{"num_hidden_layers": 9, "hidden_size": 224, "n_experts": 16, "experts_per_token": 1, "d_expert": 160, "d_shared_expert": 128, "hidden_act": "swiglu", "moe_layers": [1, 3, 5, 7], "router_score": "softmax", "normalize_top_k": false, "routed_scale": 6.73, "balance_loss": 0.00377, "balance_bias": false, "init_std_router": 0.0105, "lr_router": 0.00346, "num_attention_heads": 4, "num_key_value_heads": 2, "head_dim": 64, "vocab_size": 10146, "norm": "layernorm", "norm_place": "pre", "norm_eps": 1e-05, "positions": "learned", "qk_norm": true, "attn_scale": 0.125, "tie_word_embeddings": false, "parallel_block": false, "init": "normal", "init_std_qkv": 0.035, "init_std_o": 0.0434, "init_std_up": 0.05, "init_std_down": 0.05, "optimizer": "muon_variant", "learning_rate": 0.0141, "beta1": 0.95, "weight_decay": 0.0, "lr_head": 0.0104, "warmup_steps": 50, "schedule": "wsd", "decay_fraction": 1.0, "decay_shape": "cos", "final_lr_fraction": 0.0, "batch_tokens": 131072, "max_seq_len": 512, "doc_mask": true, "train_tokens": 657700000, "max_steps": 5018, "dataset": "wikipedia_en"}
Below are experts of layer 3 (counted from 0) of a mixture-of-experts language model. Rows are named router (the router's row for the expert), down (a neuron's output weights, with its number) and show model dimensions 0-223. Each number is 500 + 40 x the weight over its row's rms, rounded and kept within 0 to 999. Numbers have three digits each.
Before each expert's rows: "raises" lists some tokens whose logits its average output raises strongly, later layers aside. This comes from a sample of Wikipedia text that the model never trained on.

# expert 9
raises: " albums", " friends", "borough"
router:517430531439432534551567517479464524496546496489532517499504526435512428546479549478476496485496518566513459503475512456504586518459489526487467552446447452414471487526481450519500481454469468507544516477512438494465553515424503467598467457571521510516423515477406537554474524483578500464541474432510523538531536487547467507506524531478487490452497444527574451519549453537521522536489504542466517465590543531468516571433485494473484464443527457457530548459483493501509493491497464526469476595569521459580424521532459536467468499531452572440478481565527508443515496577517510480465581532517525534485523530558465524446516564523423520482515462495527431493440556534504534530545
down1:445552548516458431501457466461498533496535531512454437525482499536532522549457571507481470481510531471623511538495546525465508559442483411563479507491574478581465486531482512507507444454472493523494500460435545515477472570517526409523459493458483450444558508511495489522572520583539501544491481454571465479514537527513491457507561496483453499481520490442503555557525472501478473531436547580462508467511451505451453454526578595511503578458521482551504536552536499531514514418458479494428550508457501500559470485443381465451546557551518548529514453495491466464544463453426465443488484498529511523440458522549443528466503527527504524525485549511513487511473515525478520434495
down2:552550531493496460512534450530493528507532486484552471447486489457486514458458557561416457508437545581493486483505477514554511467448567526487478494490444548486550526450524456505546553514444535507464542471572550391484534555508537447510515522459527410501480531548536573571529553555453462528487452523501492541508443504468500479497506456464533505484496461526548498472503416432481506448482471509483473465495481479460497493490527538495521469436467507502524570544485412547566547550463524524476492505479471499463433490512564524445573464539384587427427503560539526515457563505543524539532474459465452570558440538486514503483523484515491524479459536487423524411517547522481520530513
down3:516571425474531455508566525424568552562544520470507438467522567513487476511476483466498533459506521494559465601421464506392497485486474528512521542564500463550564446516582469491442470519449498598515489493484514539475495477514522466493496482579564506542506568536510557543486474493516520470526462503522580472484456511527484544547536453509516541446514476500414573440472538457511580476522460472497471471464495372579509450473522551480488514537489521479551446526568492492495533574474449472497544502513439483468506545518405493547536456500484521484413428509483488557547522524485447468546480480536515471519512440442483518519493489462523465512552508474472471464509453464492482461467
down4:467412531571450529528524494484512505491381482478534561519538523555556500444523533454540523540484502493494497465529523513476466561508475523534495483465522504571481473433519486484468540454600511486539467520595505464600503541583518454467504509547546434478459532541555537472485479500516490563495498466510437461430492512569475447550474573490495452483495483501533490411493564441534452526459491446488502517488445476447493523524517411535498509543497530415594578423484517506492472481483502443499521416471473488464481505489473470472471525464589483531493453584442502577497460511526494555497486474531487472558535526440479543472466529475444466434511585495527478543484478540505511528532
down5:535573526511485494545515452507474510506536503522487459423458504578505557511471508448485421582575530494477528444481525527565541504539540501517529494531491501458465561456512457494504415478465572490479536486472496445507537471521435410547558403536507431516556434524519475487477510550460515464456463462585426522507575512463525635477475481441479503434515457509491563481499493503440553558394540504535462536487480491488484434502469459559593498527457558511516451489498497479518481522512491501449557537482508477551523496507500534513480515441521454475576522472501443503434529495490515558526467496559533525559488441496511509449509498458499430503552454479533550531496482546505479487414
down6:554510471517532516498498429494559438479564549524455477436523527525501467547487521525470506488502403438490598489485612498492508467493440569487462593520503607492519460533505484497394481516592452569569476495458571551466526522522469432509510445494535490542442494550412517512485489487527490548506482498507433545478456518506437533500508509554473530484494515506503556461552512492473478397573466451479528499473466574497476490483506509499532612484429479434529500508515469516559461488466514507539520531510478515546457575534435445473522510473459490484462489446588512426507549509441513526497473518452511430466510546525517445550481520527499478570476510513514522484511459470503459468513
down7:465516539506476501488498554531423512507405457548397513527526499490503536517435495465447497471447505532492541525508592514528526522503473455479507453482484513500566513497582478601520583437489562473530588579505519500505490483497559496443440446524466505507419506513482489512564520510451453501495447484492416459565500458469464413518510527470530551543488509516546547521419454440486499487479529612561492524431471486474476526491575462479548524471445493534465469454446538460535498573537494499489475498411465442499518466487533525511548458475489516504466534544532543438469476535547493471462511509591458465516486484568466524534467424564523483474566493496514506504542566528505476542480
down8:514536484563526445472514486482531432544470538505588491520533467510481521525470546487593538483498512514493494472514543448480529457575465533519430544485453465503472492505549511444477420493479454466523507552360428510456460549555527504501463518532431522524463514513539406487521498423579516492510481458456552547484468491480464391553565475465533524450541438484579498523416505496502478501538476507478530483426522469487465383490485537597446487540468543487507527475512481458534543516437509492553574520511545564488447501496543493480467512521511582515525498579551500551486526525461569470518517586485521506504448468519510552525471517507510439469460511464520474538534496506458478475464
down9:474489456543443466464445529544504478481536442535424541463533485558481455443512521500520554517490508459522515517502503591501495508513517494450503465443485414495611480513509572487504548511507483488474504539549470541527551480535540543461507504486479541476460420453495499518497494434424518490459501508526474544546476489504537513531459535452600403525542463453420504505479532578511478494610485465601518437546478513520611477492547514584492504481526548523542491525588466531482530507490464501470523581458456483520521478497564481551478484436506468493546562435474520528481517519509483553476504408495436505586493493460475503493519533439453459478453450452472534521510455459517492543430
down10:499433503460496533526481481532539514529528512518440504507479452457565493490568489485548468548485505520551479500459528538428423563510544495546513482536589465455475623505464463507552497499469435466519459507457411471525434529452477511486512428497415477463463473522488552524438568552460507459448542482484432514503608575565496502572525475541502525446460468511566498518414521514451533514502451461523554493503563478480399467545509529545521523569495517584499530442529525485496472458488502446425436515519513564546523525541508510455499411472431515514442524471514516527531488504558559494466494556536470483497527495477513494546548504502452492459484465449561495572495477492468501463504
down11:540465553487516568446463515551521461512533471525503532450501521476501498465580559432466441533527548526574506482435494436544492445475545485487506487628485498523532469503457441512510516477441490531530499522519544591491428546469556511478463496458499461495489517428504462443550496430524471535498459406498537437495535565545489443534544484536529464539480492460511514527561466494458521493485463487487561502518520494520467497510476420451473540600539535479489527472521551508595533506491459540456465442499533473487533594478476502526528496453416458564438460533510516449531437549491444572495470513411434512452498582574533522473451497528461492552483518500512473497496507527524482557448
down12:519534455502494495434633519542419494515531568475524463470462535460566420444439467478545491505538483560535508471590546529511508507484493473509561488500569418470513558474482562527473467491518498541492480523508457480527535560511514528534469484553403428516535538492554488506514451509560553580522457490476510417532464482445417512503586536502490496426523519478460531507461536524526435483482552484490517478479486486525487544484531535425526451421469453520594488548441466543484479501478508540476537444533489432561548479517436505493550517516478479458547517492454581515507482506468475446486416482438488519522495502449425472464474536484557511544508559514470501496457514499525520589517
down13:558513507530487493458507522501418439432500540491506474544514532461469488488564440476524492496476532502528527427449468424483528546547526529494469456484506550469509514478531531426510509527529452525522516560555481508407505508498408529502455536452493519507499488517547466523405546484490483495424500518542593439574498544510539547479450453482464506458563506508540435507561526497456481505526508476556517462515541450516486552410448530462476486489563433507439495493492464482483522548491488556503485554573478460534552566538573528467594552465479507441531453519497590429508485480504484466507457538456567574444491458522494451523489500477503541494445466604483537416537470556480460515537
down14:474493524520503463526550436478504466475508478499511502537458524510538466529476443508549492514425520441517503443543546443520417442450540505463522509495516523502494503492533568465435523566522542453482535482486521544565506496510573492475533504507500509579552492496549424504537474540480490513612470471438505482475470489418491497496489521495492457519602476475473482521501510438480534502480507489451494486632444527496598383441546470530509598413529539492536506521458482467495516533466552517442439455482552564450422500531523485503589494539514503499477517458532521536541532538455526529448530452510502447466446500443528506501456488466564508558466485544578502514386508498501479529537

# expert 8
raises: "ed", "ment", "c", "ged", "===\n", "ments"
router:446517488554542513508406458446507475513511494454568501594444589551498519486514537537546473522425477506545514575616424469551475472512506486491443477487512519497563433418433542499522536499518540466525532465453508534545517537429465581483482497495504538462568424505493479553528551482470416523437496505539483479561469429492480474504504488594542431444490513514440490471537469538501462464496486555481480478475537532539476492494491445522513516537574482558474454468576491529492458557460495467486466507473424502440507498519490461544527522452548485501441501488510495523452479495500499545515450508573500543485497435558508453516522456511556563442403441448532538471498514483506486538449
down70:498563530512445483379504484465503511506499519530572499538477508442521526511544430473473505429463478536426513557483544538532381523421497484529574445464491517520480528457501566455462514467473434613394513412514497462470510508462538532582521510544547519552519517465528521528533489473526524506484510477511574498554578517545521526514529563447482446467522464464532475433476525509460489490515522511507476517535488522516510484543511497495542490488502543483506421478463399505498424464549413566454552437478465491482493556449523503456514566597534519476540508486533444469542507468527446512535515471458456496517520531489539469557536428503450516503478531510416488525534495544490543490534
down71:450468494460476484469524472596558468574478436490516477518420502594446528470526458493470469507474499519516459567490391519475609527478528415456524437472474524502440512491482466442495504465527527528483505530488507469572523490485478578494562502547532485535465538520488485448497466535491458487508452496536535456462457529499456434511445495453510477433449472573474475499499497527537548524497602547510514477519500511513485472512525539573428480474517427568572533466511547484532497493552510512467487453431481511548475418513493522607504495431498587517502516564496564500537542437476515507588595543514460491508462454463478511555465488545498514482457453517511467535531506449547532459519
down72:516523521493483555477495527454493454438498492570514471531489410461548457556541414467520457516508505477491510481447559510459506494498570468523560481438555507579490516506508545523475469443403493553400506465493487471575466540505589500437434467537424487505451524542508463470476488466615459487532491513421497475462564520511491522472519493543546558518516433526538455470446496527426483522527465559494526517564486526535490554531432529472462533406542496526458475491483513527455530484450527567459552534508544457509496504454536488498524568551471534507507494456555497460466567471554526489491504505531559571489515505514399484582456422488482468459491486507532440481538503535491527533549
down73:454475482525457435481461504439544501592444593525458476503421551436537541469463500461457551434426505472503470460551440452549478525501501535488490484554480441516511528519537522531482515536521525537509472510489485397548524489392487478482439575507500468572509421475554536547477511506490469503467520481463494553551463528497543534486470443607513479574505513493503475510529544475504449469502546547644533512486482518541549503473551492453450485437501480517463499484481532449487435439536514445455474511578522427514472559551525461528531555544499497517549488530506496462459524536519524509553505505506479563598514529527448504510446482527478494419482469491438487470552463505505480553486
down74:532486536539517581479580535560467469474545532468542489519497482487504448504501524445562518445569399553466532443471545507463392527471520575531575399521462485517524418508445508472512526477547486433526482524503512487443526420439536517498551493492584488537496539535531452491507485526479511484449479472502521496489501506469462518524462555464575429482553515533443469534484514552509606436520510512454498478486484502487448484557465518493522507528449444521446527491480529476458504435496490421556523434504473577413516528528519508456547469485552490502505592472558477466585506459456445516487537494556524476547505554496477510520494452556555490479555502522497519470435448456445514479543
down75:562544466467495553487500444514400570511547500441484530531515492487514439469581463504536487482520584501489440536535457493459498430489431528513540484562497508499448499588564545525549505587462470483481462541523500549536522506451563467441549550416481456505485519560506448511481517450501520512554495511526559525430476507460461492552509546470511493530539463442484497441456467481495519489481456482476511446466553549542497541546503584559521505459502574483562513543481483394525466499496555525499470490503584423507542509518513467507556590491404446512515495476550568511571478462473451453452447510504415521491522503464467496570463513480486442510499472485492437457560515470502490481471
down76:571557448523494457510424461351451430473514451459514521506533464511514514490490539447488495467452561459512439505583493467535508513514467520587537472466490445538537438445513550520506525438473497508501471505502531479430465543560492467491595519542515520465549473477481551506484529533516509512477519557448558521567506485510475500467487484557489537475456519551454477482475513559479450489452559472506632491550537477505538482554478518480455461544603431471487520565454518421510434508503533529490428497555472469538524498542519513556502471527464559478489451480557504544501498480505489427483504522508564515461520435461527469558532489568533567437483470515468504458518548473453515439469
down77:460549576456551583514471503500487496463488502499450528582460530498549443501533448539425553468497477441494491482551477497567482526601531469477486522468523459482522464576459506551427497566571505526505525522494542457511526537494446475470495438525502511540512444460470455503487584495469517493550510455525498526468473526486468482485448511499426496470486548502510496564466459453503463456533481544550503494544463452615497606487478503589496481468569436510484443471574551471461484534527510459543481543538476547429445456542512574509445508416557532501469476506502572545526430516463489480454443549523476519521429481482495448522500461453476451489540487533537581536501480498432555480502
down78:463537475469425439536447544439466500419465460471500460431549467487526522537590550473489468492508569512603500442488482447446429547428503480455495516552520455513517563525462533541470553527501535529471509505544501473458520464506449520438531434517509511543455469524464538485415469514543503503480494512464444461489472522454450470511529500525503557487544537499521502513498463505532449529484495461543461530502442561498478470498494555524510536506574525550465514478504543502443469402459541544505600460493524548490541549422543480560562465494452533489498472495536525420578452596448502438453505536503482499486506571482534514541553527510501500435444518611521523554567529486501488489466
down79:522501454545485503488513449479554436491531506491455506454414495501588457522545506470490496545464552483419503387542500473558516555547530429527460496549487467433497514556522541453567525481492518491577451559573472486549547487503425512535431586430479497471567539436488539482459506560477510499518523485595445555523539520549443476409569542535456519556538484491529500548535534467471494414522491507478481518465499475420467429445463519578564479481472533479485464518490483524530501457477514489492544526538474516544554468412476534437523469505539453555479478536540447421503535505481504472516468530454520506471500561532542531535502509517463440486501483474466534505529480480456460562491
down80:555505496519564521514458543501433458488431503578526489524533390551436537640468527472527512519483493542435458460512443487509507481503475535525509566488538506468413511479481522590505468512514533473572480521532523422528507503377597516476509564529482476543505565554478476431504466505499505550512521517513563469474541509475539508529474514480440602456412470505515510502543559500542548498478491442508492503502467460492533522470484451493502457517475552480421490509590535460472483539474438517442475458432529491578519487515569433494552493497466453497549540473441467482495560476501511504529431541495491512506493523433464513552463459462466497491539427526458542477545522499469483512528
down81:443522547509533520525520511503467550549511467481542464523467449520597491472555483495520459519516531571480487522517510481610465499436488514532450438549489489443524519542500496465549440565511458429467519530473470476391540547525503566519523514437458490536506542542467456539497591492489462508577519548489511488525518472437527497503499498529545468500509462518521406486511542530465389458563508546512461503528517464579497581527475486539551544474461420475479508477565568527447517569428538432496508555476460519447530466547501495542484495486532495521522510426509519422465475523475519514490441492566469439508475452525483468482538467423567558538466474432471473470493479458539418480505
down82:398547492470508436489495493549532543448461486504527483452507453480559547532519438459482503440463559492571527496429513519470486446413485491568562508501500481522529496467457434480518459554464520541500455449542505477500545532530462442511421460466517513497429541494494490532494499465535549498563557516506478507537533490530521495476489476470481442538445591528505566498476497548504495602465450476512433509481554479517616505536480530500510433526428567485471499542465476482563556505551481584508502467507497561562530463493550492560445536468443508510458491518533519504564461499524546448472464519424484468460499510509583553450501495478538486437565505562460453506553420439475460550525
down83:480470526536511531546506499492481427462579458590438477485629537566486499537466567441468533535528520483488436527532549498456512526529506438467468540538448501553529515465445542527583507499526562535551547570460495527470505455460523459510591545456496484534494473497590543458558447511515517458519494578446507490541528428475520530474501526483504533451521457438485513514491425528494505528548505447441492507416493447476514564496515417532440522447523441517532448495523485422565486478515441475529514420458444528428514522525528494528559477540530440510528496465481503487565531491431497500552462507561541502482493531512531490480507446435457490521466524459449495464453479531469494461571

# expert 12
raises: "ground", "ang", "u", "is", "ub"
router:517430531439432534551567517479464524496546496490532517499504526435513432546479549478476496485496518566514459503475512456505586518459494526487466552446445453414471487526481450519500481463469468507544516477512438495464552514425503467598467457571522510516423515477406537554474524483578500464541476432510523538531536487547467507506507532478487490452497445527574451519550453537521522536489504542466517465590543531468516571433485494473484464443527458457530548459483494501510493491497464526469476595569521459580424521532459536467468502531452572440478481565528483443515464577517511480465581532517525534485538530558465524446516565523424520482514462495527436493440557534486534530545
down1:553500484504542545452517519445552507455489497518467481464496493476534487459452475518513486485514468476499419522513499514515514503447506414589590484572490461475472519549490496500593481563468486514520535507503496576490530494487515519418544489474469551569531414503507485590566508484527467453497531469444480483491464509495533555496555560552527490437516438456543453476473511552476420482511548437520519515492539487504541424495470514481532547507544476460483469520480462502475527343461523524538490465517502456472482394505464523443421507459538488505485527539561551503560479457481470510529553486595402559494613560470497495475467515478460540527492514534584519505518517455513458496517
down2:425546446492438494440432502494493534507499485492513537504500495465553403465490484513470462466532537428497528496534553531469503495520489519485451519549539425537494495494498472475455512515498493502476505641493579503440461464573522516519418536560427480470563543446507518542566511500527457541491453540418510516465498494500512486553469552525502565469546508479459527492457457535432504547481487470507463469526511506539480532479432519516442537495564495498529497519618603538586495467482485491453484453497527579506493524458532510548444473506478529617449515478480497497444440574476523516489488573551513552528382465503483500455423509481466475509488508478499537510523480458555531547481
down3:507466537537462431490487506487469569446478514491483489422452485524501455520480490510546456460579505452486505499434414532505490486502462483470473488509444444515456468530504602457479479535490473559424480453552481476579555495452569550576510527556446483497504459497527523519549481518408509495552551500553499437450540464477414531500482504525461498506474580524477519413562491480517462471461552516480494538516534505530515547544477484548441504450462511454436442520504547475503429487536561417476531537508494478503534505490478481586485475510592521507512451450454474380468599538489575510575512520474542521511545555504490508497544540507535535513505521495512512503412512558486545556484
down4:514525512481501496466512479553504546488538551431463520520499514540496532456545525487490458527531448455452495429541434522447466491459581452596469486515543558506563488495515493631517498439496545575476525556484562452501519550473549482513512525531574441511574447510538545484536538480423543482462519466438504490437537553560544500453522467491535445574453534487460536550486472508476523442472419510433456596512561545521476470430454467518453460560582516504505435480496504522505464527502496518492480491506431449520521521520519473526519460555480446493552470457543510464527500470500471447464548452461548488505523529517582492562443432468490500456543508502439482460462481414529491506486
down5:501505455489489568513496495530565424486581491574489582472495528529477508502510511431474455411528524543486555458471474491578513528550491519425515504492515534510516545586488432494540403473435440461470557500543594479447438435543541521497500552575511477506487533540510496514540538508482437571581511507491597504436429448527496522405471513464464501539445459522548503434590428501521440444549477498521533508465517493506470519492489448524545526516515515445542543488533499469443512490518499472502531517511486512488474471564543474462516538459528547536474539436558515534404468442507449523470493532513525522537472454550519482433470455469466488461484544484444483526462518551470517477491
down6:569534448494493482492570514457446451514538506551493422536436509503384524491390484498539486508425517440537479445463484458513528576475428494517480454501558465504523506516490537430545459467550501570441547441544431534529556556476567515481535555451498446518533496478487529520473459514444493524515461543494546455513543531522598545561540503414528459546510524495542517537462519468564453531501479569515477554544477529532508478452494520414512505494479427455506505481479556469511542497431499534396535515513507483515552506552491516455539529541442462438515422483487502529507493473492465484428475503553561545505491511477496547505459449529495493424480528465476527484562547532557493531477
down7:545460427482533505550499412464492497487499509459427547472533478572500502553486472517489501470473466471595469499525542521480549541470487399561502471459548518528491405436470483498516549565567463478497433541522550511505506467440492463463518488520515524526443498498465572523483520476547535523436524570506514458558497536525529528569486463465546557523432502484476473507475506525564476471491536536544454497483559457578408537503541505525480453448550454470560530541541445515479450572504514491523532509498514480451527482487500533504477448559474476506564531433525478531528537516491573486469485488596541409492509472521465495423481514527411534468514529481519505537500454466478395398460
down8:409496572484458468520522460505500491516523539508420508458447501513401471422532576529467460465582495493565431463455547504542448491533530512522492538509435533484438617478504397445495609433484459514495510474492503512495473478490545468496487521552455554552496476504437464583473473439489550456543504483529520482457485518488499559504543521454495540486472489530464486458494459434506484553526521591551484434459531494541455478480558476527438501490462557521491466474472491512548490511517567491499540574494453471548503509569478463471443597499526525528463544489443467461511468518507467503441534527532477542526492524480529500460535496461467565505459505510473567513500561567550503502594
down9:450446491560408554457531495493467555468484459494477475453552479530518538521456474478475523450439513529457524482466458501463560486458460447506485495549486500535526498501554493420558458527525447484476561535613536559464495572447469535505551462548540573488498456500486498559538530437527498502530517515486475540408506427505465551498465480518504488469521498539442471479568552521495523465529507505463466485494436457545469509562532438592588472562565536519438482485475537491445476542468553453477456481458494504406486450499478533499481569534496432543524512423502497584502436527577508470547451472516429559490517509504583537514482440494484492536512516559491537533463525536503455521462
down10:439434514455523467480501542486434424467488422498507486480470488452485463611507575490532524497502564502487489469547470466478588550477517523480410546542457492497542500536505533458459502498480519503530568562587458477483478485512444422547491474462466499499553581426419512463477464481547484540522527502490517545471480493541503484533526541458458436462501505604577485506502529506453470550478497497537511536523507497584512536389541463426485466470559523546496494471499562485458438461477555553442525487499481482474482482565455570598496474529457497445498487531482537520550489442564557488495512481496531479485475490540455435492481522527444490521575478601515496477483521549511519450518
down11:461499454438476472479516490584504498517517552524466502498495519490474525454534477457447526514460536499425545469453512529502439473476491536457492489518507569501524547518513515552556472550480503380487495518470586487502432489508635463512535486401457444557504522474506478454476491471598529544568465503485483444467553437533487499563447488588520475512460463500487593584487539535504458543482524526530506508563456471468528521556446467471460466401576464481476546488503478510478475443562552522429446441493460556527506518475491511544476577510473515447491473534535505491458494468535496463529448467482485498467487521529517538490509501515445464501566584487533524534524513436516515604529
down12:457516524510501575465540520511417562480540549529510500550418505507478515455507467505495480451428544483514487536551561506463459509526520519471467465513546488459511526493455525486479605468444504488540525475515485538523494485499489510504483506534500479560581389482541525518511545489470438490529507500439509544462428480546552458531433526496586468471495546473561461389462500539473517518477473462536504520501471513490475469538530533490523568487446477480525538523460587500509512515468489501493512480428501527502520514517479572531548482489542461591417567497533534481455437560450511489487530605556467518405442536509475549459393464530508430422574529470476459453508493540463492571486
down13:524411545520453571487466485502569546490468621429401551563543506473535540562519450526544570502477436467540543482466477454567464555505520508527505487517476503474521477544455534529435494495469567544492459485496546547509523530528549587493541463561533507511511538531440450471493470502507451439453482584505489408497466444546456512506480550455385512480465528536500515522515498490522522533464529447488509573515475556532481377486497491583460507550441466442506465471458534484490516542518554411521443429470474518490531493537556527460441491478548463461458477473524485563529517472505508501491497527458480498514464481537503470526503479451519564492529482474582490482532474521461471529525
down14:489486492477472473524529538377454529529532562472450526447536556537484570537520559433483501501529405495513503517556455526442496504532453535453514482494509516528412530483491515494425517462522527510449530572495519559498514514495500521500481510475495409565571493483439499583415547461497519512566452471506474483557533498442440447555474504503587486501425489509503575421449524555472552512522505524510524526484510489486484531532473545495492479481459503479528450485543474541546428570513547553487434503512482474539551505495562513527525515433477469524455513492556528484521478600456542557493546427525436454545460484492493461495536445491466426507465474472458440543597479438476514462517

# expert 13
raises: "'t", "als", "elled", "ities", "ki", "eld"
router:517430531439432534550566517479464524496545496489532517499504525435512430546479548478476496485495517566513459503475512456504586518459478526487467551446444453414471487525481450519499481457469468507544516477512438494465552515425503467598467457571522510516423515477407537554474523483577500464541493432510523538531536487547467507506517531478487490452497445527573451519549453537521522536489504542466517465589542531469516571433485494473484464443527457457529548459483494501509493491497464526469476595569521459580424521532459536467468504531452572440478481565527498443515501574517510480465581532517525534485536530558465524434516564523423519482514462494527429493440556534476534530545
down1:541489480487476518531591496509519461500474445451512347538525508542563555492490574496558499487450514524521565504444515567524546486472503473484478492482532537466531529526581491493498484476455540478472459420504526510418552441520551524473517505468550485481517473516554468456432493525519551496551481495522488481473569517500459471452472529438406442519435536529432525484524487507478462494565529501506496482493522499491541499494527474451475460453459463443452492571477535571554471569583501434544588521569493458545472526510436515413512488509502453470472573495510520491486529509414555572458514507535491516553490457457459454538458455448522579552467461477489517584530479480518491534483
down2:511575536511505478467426549477439455514515527565458512506435429494475510532525549534513502466521484492492527566529544449516502522543506613531508487453506479514487526425534486501434533471478471417500511472444581528499471539584469447491565434462533410540521460522493490489518500512492458404528537452441589423519485473542470489526458539560478554511535501503585415448503555484515449499471438515462447463461565520504446497510558501540435541536536505555526498553447447494513535417464533454513567476549506414533503532421592520505507492521514495502482482467496490455460499503559459535539469540511525507493477437459535548469496497478519495505477516561530457486520523565461499457539
down3:490506403521529457547519485487519502488495568463483432502497573469410503604482489430462469510533491505518542474477528522468445416470497478442477565517508456513486447468577429457483481442552476474462491420377543478465552560579493530568522554485466487564513514472468465458533469470510538475512522519548478476470515503498455532543473562551411496514479542475522522525500498555487564455552508563522536542546531515461523515501481534509446433493493509471522548603487457502511486502431552461535514475527479518516507482497522456564593512534495488557478474480497511526471559454480555506482525501534454440485541528540568528495468540490519451376471528512446515490477461521533524424526
down4:521486517444478472505432565493506476497535510551414482477509481470496499576538543510456512440470523516491524524484526520549471481459587553439528487576523550500544505450549529598510554456511522518485522560501504506461473574477511421538510530491510448502523417504486467508508499527435503534442510572529566482487525551520498530528497518465486474427438526504465516484416521502522480509477504409534618516481548528538507503457420514516522484573495486483548526426457534562525438426491418510515529531492464529473491539533456528470534448472523517445501515540475502475535409512518498531487469527467458567452450489518445444454438565555478516542455525425557509526588453494430473480456
down5:428541467483524525477573482520496562511468485436543477483569480480508471477496513559427448444529462575530520543496519564468492490555475486527522496540423498559475497476478500531441455461520452544496502516494461497463500495471582496513503576493502488501558484478509506512521520527456463485467465483591510479477462482471520534469537610552470486460537542464556518499526445630518542575481522446407496480558489536453511504473459522486490489448576552485518483545546453503527540536530501427454500481519500451431497569516496624433452488453456488479510525485447493557470501480469554453431489514554471505479529485515500428461522540431496406513531455532509449554478565458563516496530
down6:473529448517457508527557473534557467485494437539486552553507492504458594507490505470543577452461473540524436434443462524468480518509487523458540440572530504537516526482487483492438557525511494453424460528458428462481511488436505564530538498530482463461537465502464459487493432437459600581491434502510484528453494482497524537511507502494509497466491488509488565521443554544421553431543534518465466492516490457610506514413491560459529495412460604533503440537473520478542520532521497455547534551460571561496490487540545457530504527463432495474456458498460553499504518500575550462547525533546525488551483496381503463517494470522521433479511528505487505519502439532550527494469
down7:548494490421511461506500520485420494514537474497517491480514524502550454438481501558468487542513541476479477515501533556470549489528486512458458598470428504510482582499475489468489500555569414544534460495454533574462502551489525484457526460531553531490519490542510524515560514451474504475534517447557516495486500521488473374416468469431479504425483421471458514493515479532555467482520462546554491507496490520528520494512518449489409437472540522478520541484507537466541463496425556506511498524562477435511540481437484508516439522562570579427443489462507511541585567507514501456552474546494498520496494542577528449505540516479489426483545505488531418498500541557593412555448
down8:533475514516524528477534563478531528534548437544517477559495494512514458523427545543522486519493507489449440510563491541488526423467449430451517550406520559491504486492588436516438505599503519474500584559552522482509565472484460497488552444494525515508478536567504428544439498543539486418521498475486473459575563466509592505441463533458480465430482468489531461476428536575510456480537464491559438453473468550498451540543525506519486442487494458528498529476450509500504491456585427502542463541518466536473520480510466515538481468476475524463469558531477532507532541467436511499531529450539529537482519509521493463517482464477469545467579538466473476480464399531417551581506
down9:524525503496524428507438453521523487534516554436533436436499486576561457445529492519485528542467519474548446467477486429528479532504541506451545539526492518469518539507438529433526459531613456427389506584537546547510544528581500530473460549537545515503447567469506494481519551501484458465541511546511453503533519503469555542459513471524471512471535419483435523474517520559401609425473524534546513480442467524489516424490481515481497534575441522523508502476503455501494469470469553515501527540443489373389486517493523538525543526524526476422531516502521477448485564472516468465463504431546495494458512513539547530512481448476475500493548463536471462523495517513508490515510
down10:427388480495520495383448530478515497461508512509497497554564469515473444494502565463499453503487505482505511479482499511489589502513566509457593458486460463518574485484465492450417551555460548477525478516390481553524528487480555482474553473487514512484516533513537514495545480479464366513562507472490478472468527564432569562489536513527445522507426492517492560540485487564496502544423502501520566509479502501496485499497466554531524513527462488523502419539464434497563554506451512541495485482489464503454564564495519550495457516499571490504477500507564531562444478468504499448510496484487452501518513523479503489490456593504464456369541431499518471500513483536536584501573
down11:459461488469450583522509465445449502507446451482499471503519484573514545538545488580487487459476515538462488514541592518525507525513514494479573446487486505495528518464501499535437459487454518482422380469478517575466554510488537530448470569480545555433504487433507544519509473485554451510467484538420537435521529464519579558515479488580487558470476477551495534509474518488408489452438554506573539520497463478400479523427487500534564492489510505521526527526450489507559505388514434514474592536498472522563521496552506465494489527499529492428481495573499520459552495562518555448453453476487527469433506480442528468502558505573444520502486508518493542463461472528501536507542
down12:522547472596483488492525453417446572498460516486508559446497489481488595518528549468490460469500562544506487460490473436548494465487473424497482522536543513499594479604487430516546558487395467424486502446457488409527476503516479532509483511543496474451468492465596505564571528539493430496477481459481525535528499484507508489459512497483473430511523474522533545552531546495463484510559465509468454516520441548490518517541433451482480522514491500494542505537430499429538543566503443501474559491471505474517495429450511512552461590488475526495472468531538453663494516507517536557438507516475570553469509486460520508549442459499470472455496479528504486513496509564513513507456
down13:474433416508479530487491486493487486515569505517534524473505469506460530486532476524552536489470583482488480529548493476566585471479541484498437512541462561449496512548468503523493493530535509490501528525473524558446418510467493448458580436528547504519523523477487471549443445495495534478505516553510529522545558503582438498547499439444472526549501463539606498515446491488522535546588545465478557497531468569530458579417455517557528481597468463483510478492514462507488525556433504538475511486497537525492479528500466497509559487490483537460481483554558493519434427518469524441403461500454553559409492504537514426475575484458438505442499528485479549437437448490478425458481
down14:522461524408505457525522431504540398525546468495470585533419532495499468476431505483535564502497523484510457453543494506472534465458431601511492538542540448537453451552539581465490468496504550477521523530464513512421433532530454536588538444444587506520479576413523581505441539570485513450482490441447499448524511464478477517470463486540470524464504527539601575469433474522489506476499546524491474485501507505449533528459486572462413468470528533533555496519503538495449519468548488474514553485512490508530515474522525536490405454489428541551501534522471463548489483515543544484503447435551543477460462493551505498464508548554492550505478451482497495500496522443511522542517